config = dict(
    normalize_top_k=False,
    n_groups=8,
    norm='rmsnorm',
    rope_fraction=1.0,
    attn_scale=0.125,
    parallel_block=False,
    weight_decay=0.046,
)
Below are experts of layer 3 (counted from 0) of a mixture-of-experts language model. Rows are named router (the router's row for the expert), down (a neuron's output weights, with its number) and show model dimensions 0-159. Each number is 128 + 24 x the weight over its row's rms, rounded and kept within 0 to 255. Numbers have three digits each.
Before each expert's rows: a language model's description of what the expert responds to. This comes from a sample of Wikipedia text that the model never trained on.

# expert 45
It responds to: The after prepositions. The word the after of, in, to, on, and word-initial cl or tr pieces, such as re-claimed, IX-cloud, in classe.
router:167160076149125094078129153109146144147149111102133100114145162154147098123102121157150150112109150110126137093131128131114104119140163108133146130120134153139088170114143148111144147121144144109135116101106127125129128088137133125121124169112138143118135134127128138192156115161105112124113108116164118093144107089147125161162114158132157123106133148160155169101093101086141146085141102143146148043149154111112138115107153141171147122100128159131115137160165110118185149100084112
down0:131126080104123073123115125162101179117146136089150088146133137128129129152147127102098115120134102183132142110105130078180123145151099148163147118163130126155134128154118143135104132183140110164148103126139136131118117133119124114109165150127154089171115136081151107102173153104096177134136138120157115116110134111149142116081116138129156099124127163143126128144094073098147088088176142110160158090116158147127156132171125129129121141138153139125149133121150142151151141175116128
down1:113154135140130138106126118120141091133155150104149133177060121072134130116114094186130149144162176145103138153161105152143145122091122117127165095150133120149119120103116127135157113078139125117079118151118134128101117121186136138124127159114119132089152094131123136095118157124163130142108131133134136126129099082131109159158158132123106153154168109159130132131122089154071127124174096124140096169155132148153152114145141138144109128155160112136165138136157057106139133111117131
down2:179138113135163182111168143115146133146113120116099116149148130180150119099151135160138146144121160154156089118151122148135132136125089155154167139133103094130107093130110176123115115086123153165130101127085112094166065082140106121121140115121119113097132139105179140145099129145161134134164119127107151137169164164101110139130131123094113114113120116136103131169165096103145112170111106099135165139121090109113096149136140098123115128109100121137158094107151166111133146154122094
down3:137123153130161130176069119099146097131144166096119103145106104110105158130090100117106103121139086127136131125138105142151162083126100121116115130088145100121139132117068133133088131109135150126084135125170138152109082155096138138126162108126120169142118109145101128147136084129129099136173137142067140139117139109119156103159110160098119126148136141172137085119091137087138110138147165145122086110133095148141135131141130124110125082127140140096145169151123109150152135135062132
down4:101094159122135142134089129085128127119074137112121127148127109154135151161133143145116124119143148136147144105122154171098166105164112110139087160216129136162120120144117112134121136137096072162135104145134130118139139154104124110140132125127063151081176104072169170122114132127152111162140148092126169152141100138132126144145144139126105099108116114133127115149146114124176115096140135154096114143089140123118125138108093120140143116132164179121116106127189123109124143148143147
down5:169108134136106114156136117131119163088113141113114118119137092104128112110123143160144134107162124113130076126116155129106122128096147098147109113082105162116096125132092120109109072089172132119164087144111149151138122169081154111136162142114134136082123163134102103104123116126125096136126134129137137108103108110168167103110089116118133144113063177116077127086092099132135135085138076156143119110109114158143128110114120084124153155101088110129134122143093111113152152144111139
down6:165100125142118146112163118141177139118148130115177157118113120113152152163136129082136166129141090097095120139121091068168126134088138117154159119156095117070127110131162126137114148124119158127124120108100128112103132130134139176143125164109154117149088120130095093133123102095113107132105171110117142106126147119104132124157181161120144123106163082084125130158112084121102151158135117131126118129160109152102132110093154089102136119129162155122098132149088105099111109159161106
down7:154124100120117118122187156154119150095101154151142153183121120135110168105141110154120147130101125112156175164120120119099105138164135143119138182121150100140122150162117114147142061133120105132137123106132149172115152131119120125117156127115109089123135114144141151109131145093117136152161114140116122148123129090099075119135117134145124116103126172103144103148130138167149136188119120160116139103089098118139123161134109108161100121149094119167110090154099161116067109187122114
down8:112146117139144136158132140108143153141146162110093141130152173144127074158114120143159138177088121145129140138118122153137098105147114145155128121155175091105150132124162137140101162136151154122142155120102154070136141114142106119156149156125113111119131147096148151150139096137152149142136132104146183134157095111143138146180134145149059135063092120125135152176114134169146101123117177073123140160108151139115124112139132135146118126152150124141167130084157125104117133169112138
down9:119107128130102119165158104137137081077128109145155136146160143108148142132132123133126118130125141080102135093112101111148154125121136114132120157146134096116181139143150105143145117134113142167102153103143137094133092162153118121135118156103169080152104111163098097104132096173151158164088116127121137127092160112112124145154119157142122102124173140141138149157147115157107120104111127139159186146161096160143119160134119106140083129144122094154182135129096094153195114143123148
down10:095138124137171130151175145138124151080107163115136114102104125129123145110139109110145159132145138140110099137107096062095140152104164115143156065138151125169091125068151159123100078125126106127130143117173143122138113119101086100132109153128119092113153153137128146099138123128086142127106118168154132145114125136132136119176132125163149089131163140163140150121126115113115144119125104140096136152132175104129176154114132161150100111132127158085161109148110115143102144189125138
down11:109121131113137119146130132130123164142146136121126144096159094160088095118124077164108071095126083085138141134126109162076123168109145098117114104135113195088160106096108178086110150124134124179124134132121149127175124126096123140109147080131116110114100096128121135169099181108123111144113136125121119126151126124099115125107098135105119128137114101137127138113127131136114091110129108124108082136094154106129112140148131147172152117124143140124157133179133087083151139076134147
down12:134136108123127148117151145087086134100141083126131127132132171154132139118144123131111105177137109100145103106147142138125109118119103127142154111115110109118107123139121084084161144150097117153074111128144135127123142107153156094118101167147100090123151145143097077164074147097142165089108149196121134180108147128106124158167147159152087086100118135114142095150123092093125116128106118128115123139078133150099157098155105105123096113112100125118120143115093153144124150122095109
down13:135110148105139148129131125091124130132120075104166164164173113114099143143140125146115108166125077168075092180136140132179120093113156131148105154135138092126104144171142145137117098138116161130110104145130105103132114084105144092138122127141157180119162130152136112104119133124101131159146084129135116159126194106134093130109101120109124146134145112136140140140099137099130148104113112168118118122073130079111109115145127147125066090155117128110123109088099125137125115128155105
down14:088174100147111108152105129116119121133101123145127139136132128103118101109086082132101156113079132119148144107166156107163130079140150121156151120123118123099131108079153096172147162157170112124105142117129129126142136156098107131128134140110094141081160135144140121117151124136105171166131125132180126114127083107147145165108110134174166108119091124149160077127135133107159178125147122145104112101158184144122118144123134102135120159104129171165114163158107127121106152105121157
down15:169098115111143131162131178147128123063141113078126125176075136141109124130129129144181159173112129148113108115156137129124131129141193145109153114142108112131150148163110114125135112107132122135147122087147119130139120151090138158080148128145110157119119174127128111082088164101126119150123157093159121144137158159111079147148101113097126147106079097179116135078108132121121136135100133106162134149134104136111159125123134087070125135134107099120136130123140103119136143106150128
down16:124148120117152138132096116151117095157156115090082152161113108160103111104159156137106101178131156113132162143131192110132104111086180121151110126126107125145097076171126089121154116153122149141116113095147147143113108140101128128137151124123115094076106112111116155143093161124074127166152115161124125116108150180106112134107135121134100107173129088138122119138145116121139127118122144118161123130118136138125137110149077187164074144102122167111159100129130128125107124096122118
down17:121140143126134109107206143140071103133052164131107106143161159116133126141132137141093144103116133123157138121171135123182115120085125167121129119090121079148144104133158113129134145120133118120122109141138155126139087097136105119150125106151132108094115158124134134110094136186125127103126123120121115141117125131141150105162139091127074138099156111132062125102126122113176099093116150152119127131119097144093127097062142138162122100119130153121107145105110117152134118121081142
down18:130142105128115148143132127093119120096138147114144137129142151105139142143173129147125136133147126126161125121112087124189127109143120158117133193129161132107134122125140123118101116119134167154107131115142124131134139148156155090183159116124138124171170140100123123076185135110149138176170130123114121095108133091111122118125118131127109094151076152127085148157118133117079157126110120123158095154184087160101124150120133100145103071140085174117119152108070137124124157132148121
down19:103137117131175108138124131156143164139087118135148102125139126148137142156114149133101083136138114122123094113158114138144122113055143155141118161113144137171145137122154185097094125145109102162155118107169164129125123143132140148066133092138135174106148120141098130095132144184127112134126092138113121097123130111148106122125105135168115089106105099143058157106126086119104093116143114150122111178188089108131121146138087128111151100137152114115130170125119123116119119121115123
down20:111096142118138131163092154154130119113106119097120130108093141138168123118106114111096136113116127143184122153122139112112113182087158098107119085116129172164117119120109140118105157116174120175150116113127120130083090107097126162133114122138146111145133102164092110109121142145148125144142106167072168091129117144162125111091134128111174154134101147082146142151135109131130125107131090126091141128189161080089137140143131091151173125095115099150103126097111137156142115120118125
down21:120139134107082088147155149136103132137144154117125109128105105130136147130142157145150117152086093104146130158115184105135116126152119119134151131148134125107104156171106142123166138156129134105080118137095091147092132109117161150147143139138100104151123085123127166161109093117123139138092158135110151112173143141117101109153134133116094101114112114131060097100159165103137099156100141126105149126141109148114179148110159121139096142125144164123065123125155161107125075184118148
down22:147109139107119117164105173084146090175090137166105105095147120158148091101095152153141131140080106137130191124128114125150138121119195133167122131144115144157125115124103113140112111104134119137118100140120110149132139153128092125141125104129133081141165121131132110152143128092099154131169113118092128134115131117155097117128087086099138131121134186139140120109161144167112117161108086125120129139094099121110144107131154145142111132164112130120072180152115160139134170088153104
down23:160128149114139138089068084147127144118140122123161134092111106139148138112141087143149133179137112131159136164151113111116132117130127116093169141154119123133181128151121093119138150101125124167082141094140146102115143156114087144148173127129088148173128161097193126159083143118143160106100136114122138141133121122126128099115134126127104130148107138079106168135118113103091103161130161101136157154104174139124139157134150092118137134170142102124168120114119137087082155149110136
down24:112072149107114163133106116108153117119114149123080126172143121126112123131131147098149135160111101148161127121113099134110146135128136106154107177142151109107169148120112149099138119181142098138118071129123118141135137164119130102117138106137140157129109154089119138118105095118152117137116145170104110094105108078141127161134099138127108125106110100164174136155069112145142118119124161127077168163177135156116106117142104154141089141105093156083157094126156122148161088141117108
down25:114137130080163125109106102098137075167115129116108112116130134135149103099102146097131170127117142134128154108105123120159097146116114122120134109087122101155121126130090117107102109096096164133092127123093163106124094142125116074143129096112111140113129114135099116099106135144116113111157148131100123103173104118116141095132088143111100140144108111148104133139106116174104102118120125136192109127089094161111135115172162132133140111110128120077050147138109135147138103076077154
down26:105067161132086121110117121118126112125166102185084155104107100133145158145143130141146073084131145130113133116112092126162089077142139109129094140112124125112106185113120116126174118106119119129140145110099159123124164117145117139087108150124142126126162100117128128166123157140091135145117141147151142133125143164108193152140118169166100183141158124098102160145108124134153132132122148115100077094129094139163127166123142136164121130138136138149125147141132158135102087111143146
down27:140110084148118110116143150128123177143178136137142152158099113074109108147102155143127138128126169090156137125129139140111116135132105139083121116105109089118123173160107192109094139161119144130141098139140173146139117107103119076120131122101080156117151151111142143127136109145153130089094125135109128130158136174110179091127132108126124158168122153147147101168121162155103101137127117114180173154165092120137158131127140147097126116116119129142072134158127121123145099162151127
down28:144116140141099125096108109097104149120138110116131106170126105132123107125172137131141136145152119133158142142123140131107139181081142125158149075115149112106125098098134132134110107127106166118147155096140102096126108120101136104167171103119102099180110114082095102140112096113124125115097086081144103155202113119137114081118134152130126138115091069122098106114142083109153160122143153140150149162139111133124116099139122135153135150111121128119182136096141175106123155119142095
down29:124117139131122165135113090115142140152088115130188152109123139123123133117143080147146129136122148105119135131119140158151132136138127101124132134111130113135105090113163175142105157137129165191144133144127093120128105133164112076125147086154108131120124113141174128166100143151131103114132162129111152124103134075138142149132123142042107105098097132127162065118115150140152159152115129143124146066156127165104139115108132095155116132122116156114107149110122097155123077092088136
down30:159106111135111112097128118121156094114153068142108107093114112111103092175111078138129149085104133118125139187106136150092129117122159110144168136144121103157133109128148085086113109100155146134136095141106141133115098111130122144124162158113123186144121157176095138129160152078170097129146150165138135154158144143131149130131138138127150134162121185147122142132116123138153090090108152130119100133149135149127140130144133101139074151055148118114119119145099138143095116133135128
down31:102133110119130091123124130132139171144164111168118137124114115134134095089061127118103147137116097136134109132172140100153115089115117076123108127176130145119083131083068147122141144118097133163134125129141149086117135107191085113139125120140124159131130084144094147143134150090144124092131109099127146116121127107136123094111156138150104163129076099132117103177106129157141102137140141105140166154136122137126161135103137114097131152127133148103143138122096186141166106146092086
down32:103163126141146103088098153144166113112128142134124124111179147117125149137131135097142133137148110128104127086168134096104159111142118139167145154114161148110103141145125138090144147061104166122127142115124101085106107142115131144088123121115095128158145128133158143107105146126147128132157138152146085129096121142115118104087129152128163094110119112134108102132172168121105122122135144131185131114177158123103106132154071102126176146139143128102175078169129186135117111124155097
down33:127125114182139139136100138131115132170152114115105140083120126163138081113156095154104123158125109119133176096089142078137106081137110143132113160129091163130136110065118160106169124125156129125127113119125098121121157134130093180156095123182184147136127160093154142151114105137153116140159152142136121121130175159132116140120153110118105139153120145118109110098152108076149081139110165157080157135130110144123125091128132167131103150103119157111135147147097140133113114118124141
down34:170148140156102086143105080150110117128133101123116086139165111114072140101131148141108148137104158149156080105153135119157137125177128115107108124144097168098121139137150117112074106120113169110117168149159087160184152144099146124121124131128151106084140155117125116115172153124143131155089172109115119176134113151123122150098143141137117104127109155145116147151127149146120139112128118132067129154137114103087127129181150138119127121097163085111136136138161150126168133124146114
down35:115159137160179141157128140128148137095121120110152153123128163149125116135108086135156102142130092189119079129162128113152105103160139118123155149120148139140114080116099144116145098122124112125148140091161145119095104186155145141198156100110154136163135151116150147114137167117121083123161133136177149129177104165127099140133126134114117126138154096124131135149118161124161136115126119144114125160134140146116155153117099151127089159200097090133136129118086155141120115132111093
down36:156151085135121088083138076138127112039150145146126101142112172139130138129134103169128109074131161116104112154111127100141169157124150130130121071106142119116129118120123141132116125099138146143129116128111143140122089137118158124130124161067112123115076124172120117141115137143172156152126106130097168120097129130146122141135104170103082114102144099105131128159141160153123160131082132116156154135149109134133119134142128143165136111099105109169154064126098128130136153140109117
down37:121095141161156118135123113105115108162127147143125145115158091145136095109137106123129118137113143160118152085153122162141132121169117099119084130109107126135120136079136111113144096118137101092135147137081167137132113134167118130137095125114164156175149162122085122161129065116077156170121102138097100142156108151109119092126119123113138127154148140148106158126139116069092127132135131132144109104158174100179095129170104095124090119090132137151160109135145127075133101136131142
down38:109104121099152142160157145134131125091125141130135126177141165104114131120135113145127115143151127148139199094129145146105128110130154139128106105130115120128154100071111153173138093112102139154157122160140137120143156114131146124122127140092118128180160132125166111126122131152097134143071116124147102106113087153158123158151151142130160072145145144136118148128126126091104130141141125133098122086157137110143190173167167130116091077179111134127117120132093132107102194154140133
down39:109147125120137145131128160080132115101094069140119165136122136138129136127157131153076147130098115133118126094081127120105153102114074175155134098173131104105116162176145128126124111155081151113141144107107155148148107118128131128179119145075103108115128145112127129116140144060135159134105085128138163102144164114114135133133095072179097123126128120094141155127131093135117136100148116127119151124150097114146120150115152097108077169169113132119130099134128148101122139123163142
down40:134130116123136135114129100121142166127130130132099143159127103120135104162083118100135144132110128099200117152103156126168152174118143055153122140095086142173153102136124088144166139117137143123106135101151111075140126092150125140125118106116114102135083131162098140119166129138131118143143131126111118134143104152091110112121155139141146109096094143153149141127137107123103142157122150173101148141127099096139147067148135116092113151137180080111138149090156110102159173117113105
down41:129171118131119132154135146083129142106164139136078105110147107170074093170140111171152101102095144163112125171124065168121109133134092146160102133134167119125109090110173107106115116146150093103120119111131111132169098126143131123132087156116097118154123152124124103121163133133115153127109111161100123136116133141132105107115086151148137124135128165127141119122135139135158172137098119160170137105126112087117120166128109125118149188122095142133088133147148098106141134136132191
down42:159114139140135145156139149121140109140111134126101124156111109106104142139132169141108149097111111074138128113128152094106118163148138105120182111112145171126120125126128120163129111156088092101104171143134187163125111099132121082167143108134113144071112161138102137118104158144145137103129096137136144110159121136188123081122109131146109168106094152112111117100140149097142146119125120153153122119121172110144084182179149145134106148119082149148104139106127168092152104124109134
down43:124141133131088149122127148075124150191144133100139120095167147144102125121144166166117118138123147149136112076106119118150130147156151129139133163134098107118137147130131139161162164138066151157128157118116152115111148119127095104153160102115150125108092129105106155134154147154180161164115140101092112095123091117184121172144137124128143099130132119134115105166137096121115101158086120096104151103114086134157149127113083128131096112142112122143140109111198123131167121112114117
down44:096126129122146105142092153123133125130115161095141145112118093128147124126115116133134123145166165120109133172123136156113146129120113105143168127098125085157152173132109126132104123119146143078090141133103168141146087136150103140095077114135174118147118137160105155154138082139173080148127124127134094125095170114170149123151132149139151136151125090120147099125149099126111114118131126162165147080088130153093115088103103114146142123099184091174148137141137143140122149112078167
down45:102168127122114117123139146113097118152142121089136135098127157139095143139171132119165123151114131113123122096177113123116149180157136151151114126183125129182129096125123123150165144119143186156138142153098141131136136118096096140154122126110149114138131146167116152112098148097152143082138131110088108122099145115134136148088134176099115119113112099179115168130108137102138148124102106095107130111161126128108117111137108123090116162132115115192069091185138102154121114162118145
down46:083138128119123121150118167163128084106132133101173080123156149125099153123151090107140143132152169146139123144147120138096180110123121171117160145101130133132133110122137146156147095120174111103096133116121098145082169093139160130123114178159110112170144137118152142139127114115098142138141131154098168139087133127120115090161078107112124141104182129099123111108154069129107125153099135101141139090145146130174111128111155121150179137130175105128119113120125104161146147107117136
down47:098146107165120129120106124146090083133124131155103117166122128138168152136148150149117139129116139183101160115117119145138177111091146147133148141107093165123150117123149139165090138117157107152142132146167101130124117128165140126167129118146102117133179103122143130117151071123132155124108114113111142144078120136147113161161154155130119091146169050111113117151171058117088121142099125139094127124152098163126165130182163142122119102122128103139111121111119106134123143120151129